{"n_layer": 10, "d_shared_expert": 64, "routed_scale": 1.0, "head_dim": 32, "attn_scale": 0.177, "lr_mult_up": 1.05}
Below are experts of layer 6 (counted from 0) of a mixture-of-experts language model. Rows are named up (a neuron's input weights, with its number) and show model dimensions 0-159. Each number is 500 + 40 x the weight over its row's rms, rounded and kept within 0 to 999. Numbers have three digits each.
Before each expert's rows: a language model's description of what the expert responds to. This comes from a sample of Wikipedia text that the model never trained on.

# expert 17
Description: Line breaks, hyphenated prefixes. Line breaks and table/list separators in election tables and lists, plus word pieces after hyphenated prefixes like co-de(veloped), peer-re(viewed), four-year.
up0:485525511484479523506466562463532529533518508488460524415530486462494480444491494531499512480491418527501459527530476559486446557469522465515502473515500478492492556461532566442515475523570511437485481492536515566562490482505489490516608452446554455517519540483488485384470512494426526506568498463559395503509502472500486517465471541487470492527497620421514474554558507546454508491586564494433514468497510545540548488435549534514616475508476507563494540474438502507501444510471509

# expert 60
Description: Regional place onsets. Opening letters of Asian and European place, people and language names after of or a hyphen, like B-hutan, Ib-erian, H-ung-ary.
up0:615521497515475448457469421506461528609480478493500485487517550505467509455545403422536538547508472518484446472446477450555462451484483492502517464514439470557491467552504510449553513454555499415470562544469521510514531445514479500472458509489558490493528525506512517468421510475450465525508472514513587559477525570545513538441563546440432488535503497481420561463567507489551452480569512523502479538466505519501489482567510423458471523531533451521545499547521493497461488558511535

# expert 49
Description: Name and title starts. First word or piece of proper names and titles, like New, Big, Super, George, Villa-in, Bar-rio, often in award or entertainment text.
up0:528472457508518483474519520471511484501466534624494443440495438473545505462488513537449469519433518517530511438562494474466497492493542441488476526563510517491489421480480540527542476505491443484480476555539432489523500557484528506449480503482471525518503469523532562503567572522502486526408422494532555527520438500423519508524592453470485561589446483480513544454556536416506497502476530470493534477563427447549443505487487504550511504511501542456489600468475460427483524421476446

# expert 6
Description: Linking prepositions, conjunctions. Function words that join phrases in running prose, mostly to, of, and, by, namely, plus list dashes and table pipes starting rows.
up0:463504566436554538485483465472456523532594408506494506484485507525493505521470525558480551496528519503492460404501496540467549482471491545437555533480471491583496479526475472487566530451539551536451485456572459508376506484542502459479503501443414537524511437461448492495480492543535440517572543447466499505488512531473494489437535503549536511492492589493464555519506545535534508465546521483537431417540576441491508543499441538492464456473544507492501472510480568479482486573473560

# expert 54
Description: Foreign name onsets. First syllable pieces of foreign or unusual names and titles, such as Lo-ire, Di-llagi, Ho-ok.f., Mu, Ele, Chi.
up0:420424572479507533508491486485492495495521553414460446460545554555508519507467463520531502587515540484510412499526407504563455450460488519459538472522493528476556496482508502480554503508571525545440528518463479426480484493458541473423464483519519569462569471528511578472515486471464525491587533470507488465450500507486513540487454455451496445514512502520493535539502499462522464568539511495552459614424507540452544499520559512501483509484481558549600493449459502471538517548438510

# expert 58
Description: Name-ending pieces. Final pieces of personal, place and title names, such as -ton, -ville, -od in Macleod, and words like River, House.
up0:559455527561495547461542521531560515404548456496490463547460443519525502488473542517529460484543466590497481452499447534438468533462543511467490522430492554524504487503541511537532445589601474474496527492523519522548492505492556451478460565513466533477499459459506542485581514462515498533507464437486444482526516447511450420447573448517516547578519515487478485469383564493475466513473513472555537470519474497476471442498445458477541486524556551539563509480502552478474525444501428

# expert 18
Description: Verbs and table separators. Pipe separators inside sports statistics tables, plus main verbs after a subject in prose, such as was, is, would, came.
up6:476536582530434486456405489454464463532578468464541466444501500509483464504492582542476510563524499432511504524516565479507469510462468569420481452499561474501540505478502530566436464537491440549478522474505475536488482446552532463487442522502545492546518482492443521403538506502449487565458476600495515518487504479510493461450474524535513453483545574532550514521581478531453450433454491513538533411498505472535447482499531474455492481536468457529531495616545486493500546504545489

# expert 52
Description: Proper name pieces. First or middle pieces of proper names and titles in tables and lists, such as Holl, Brook, Buck, Whisk in Whiskery.
up0:433454506454520508490507517482472474510486536451455503438476453500467552440451490448522447533535514432496461502471531542491531525549508565533517413529500471506526479466496448442576476543510487505442544505476469528568511565526476476530481411516491477509449436472534542513549482529468504500504424551504513495524478524383485501512601550533584509500474484479490548534480470510476451461497532405465403483493545484503535490514518586543471534494597545544591569486549506518496528485531501

# expert 20
Description: Infinitive and adverb links. The word to before verbs, plus not, would and -ly adverbs inside verb phrases, as in intending to serve, refused flatly.
up0:487438539514447474534419549453488513491466456544503504559504486430510455566529525461488500504573523545429516506538473536540460457497482521480543494493525489532500384474520488501512482575496485509506609476461437517449491490527486480482532487520551517493479492525495537510475514507515475579489501488493593489544500419521579520427577424488504525536555473512520426444479444551556472495519515501513489524488461522534583514505600490504467486473532556497415454486509519470447478518480377

# expert 34
Description: Infobox field labels. Field labels in film, person and taxon infoboxes before a colon or by, such as Music by, Starring, Spouse, Genus.
up0:506510503494443527559530507558469544530441513453450478467496441527528478518538519522498541529469546516503467522499523515472422410486439525512502533495498538517486530483586454489522477497455413531600499552500500448478524563421494407514541559460587446449552465498517515502536551567504474457445483473525466491515563500507513503499492548485522571504479475465460516531483475472490480494483506615553475555465459578532461502442536509495494492472490492440575479604556458513434489561464474

# expert 46
Description: Clause-linking connectives. Commas and clause-opening conjunctions in narrative prose, such as where, when, However, although, while; also semicolons in statistic rows.
up0:505453535470487552496559547485531441509481491511500505468534438462487563522600530445516509434495492524544498481547504481542558468423563503486498504473506503500464492462406503529505521475545498464512515502520455477514495483521471438464503514458489508437633479470488474538459452558459494495484548503496522562401491574499499492480495438492448464557551507518423474513519467511491457522472600474471542519494518564527567478564532547490457459395439554563533570469528493542444483462537519

# expert 24
Description: Line breaks, list dashes. Line breaks after headings or sentences and dashes starting list items in infoboxes and credits, plus According at sentence start.
up0:466421593536534547433512504493509557518500532513425441491477530526511498503527508495528484475488511537488509548458494549542524441546527554480455520502532429547508526501505548482522541489500564547456516570517504439556529589580462509504474542487477520557473540429563444487476431525502424577466471567439498448416452500510481475448469524467422504503502533548503434500405543469514481527523546537495571476497503462471543522497539482477511440504476512484529547431499539540441484427530483

# expert 4
Description: Infobox list dashes. Leading hyphens of key-value list lines in infoboxes and sports profiles, such as the dash before Wimbledon or Mother; also of, was, by.
up0:503516482515476436474521552532472449494498484586490578492489485510528512493488481485493487511534517448476516524541500508588512512502542513446550620471477483451541514468468570456497517518485487482469570462438533540526565555510445497489467531525500487513536471537463556540491484440497574516503541525503485434457469532513476520524599507538475532537525548471458506508384575478559468526475448466418534577450537489438482553512401435521448477487534478480463485468514474462415559530479457

# expert 28
Description: Table cell separators. Pipe separators between numeric cells in sports and election tables, plus decimal points and units like minutes, km.
up0:531478495478459450493563477489549482479473516500415511464497497485592550532547467538521435563512536548467470529564492521516469498487518500497471520488486525505409520391469574493529551431471450590513442531464517506461547462563450510481523523553486483521533503517579449484488461522547498540508476514515455482548417455590511471478565576410488448432562515453475462508485499440514531533541553467487526472497442485476449483509478452531573511477469517573461524522489513502451455488504558

# expert 11
Description: Subject pronouns. Subject pronouns after a conjunction or sentence start, mostly he, she, it, often after when, that, which and before was.
up0:516511430523502461487517516397475458502504492420538515471534499465456505486512476527493513480533499502475533451523521494492450503512568489467541516487583466555501514561598454515396520501482448480571540487501484449491515538484473440465447482471483497464491461492528516472497518472495463468580566474483555577572506494499481529573475530472459497507505461402501521524523488482450495510408492621599576422462519505533551588490472500467526575506457507517561500487482517500473533466469538

# expert 51
Description: Person name endings. Inner and final pieces of personal names, often foreign, e.g. Jo-Wilfr-ied, Natá-lie, Bar-ron, plus first names Billy, Mike, Ryan.
up0:542453505470514492458493563515500492521555534535616539464524508484476464450491465495581558490482499517467483425474508535516396518466515438461487488462551583564529500514489415532491393479527512504444532505483442518459546575545509503479461554457506559549561484512508512511493527480552488571638472446556542489509486582485472458539541464512517504462515537575500502507470540550519512526501485479530480484520476444451546527439505532452496425501536486440520510493484515520527538507452450

# expert 9
Description: Table separators, connectives. Column separators in sports and statistics tables, closing parentheses after height in infoboxes, plus connectives like and, of, by, and country names.
up0:512478561480439485526493585471471425523539440499441486537560509607460518541497539509445488483449495513494510550523522566528431529495476541452473509464482552482479431468502521531536512467461496447515447473436503463560486486496465446499479481481521537536537517530555541518522536516537484521580445558502541490556465501493567576522494506463499521435505538482524423429554393525512447531453456465529476466468546538487522565450478541559550432526449588552529470444527501506492491513454515

# expert 0
Description: Mid-word name fragments. Word-final and inner pieces of common and proper names, often sport, transit or media terms, such as Swim-ming, Lin-k, skateboard-ing.
up0:469498457611508570468563451517495518515577541471453475514541594506540384480455509527527493523494517554506465555485472503523548524481460557540584492559538437503512477475475461455448462454514483522548513586553523487459576457484540439563549574444488440508526475457526475546536509507543515509469514403459449502466492496547518470495531462489485532433465477486507471560490547520470497479439527458481495491481494497570464448473530499552511435465479499537515457504460559509523441441478487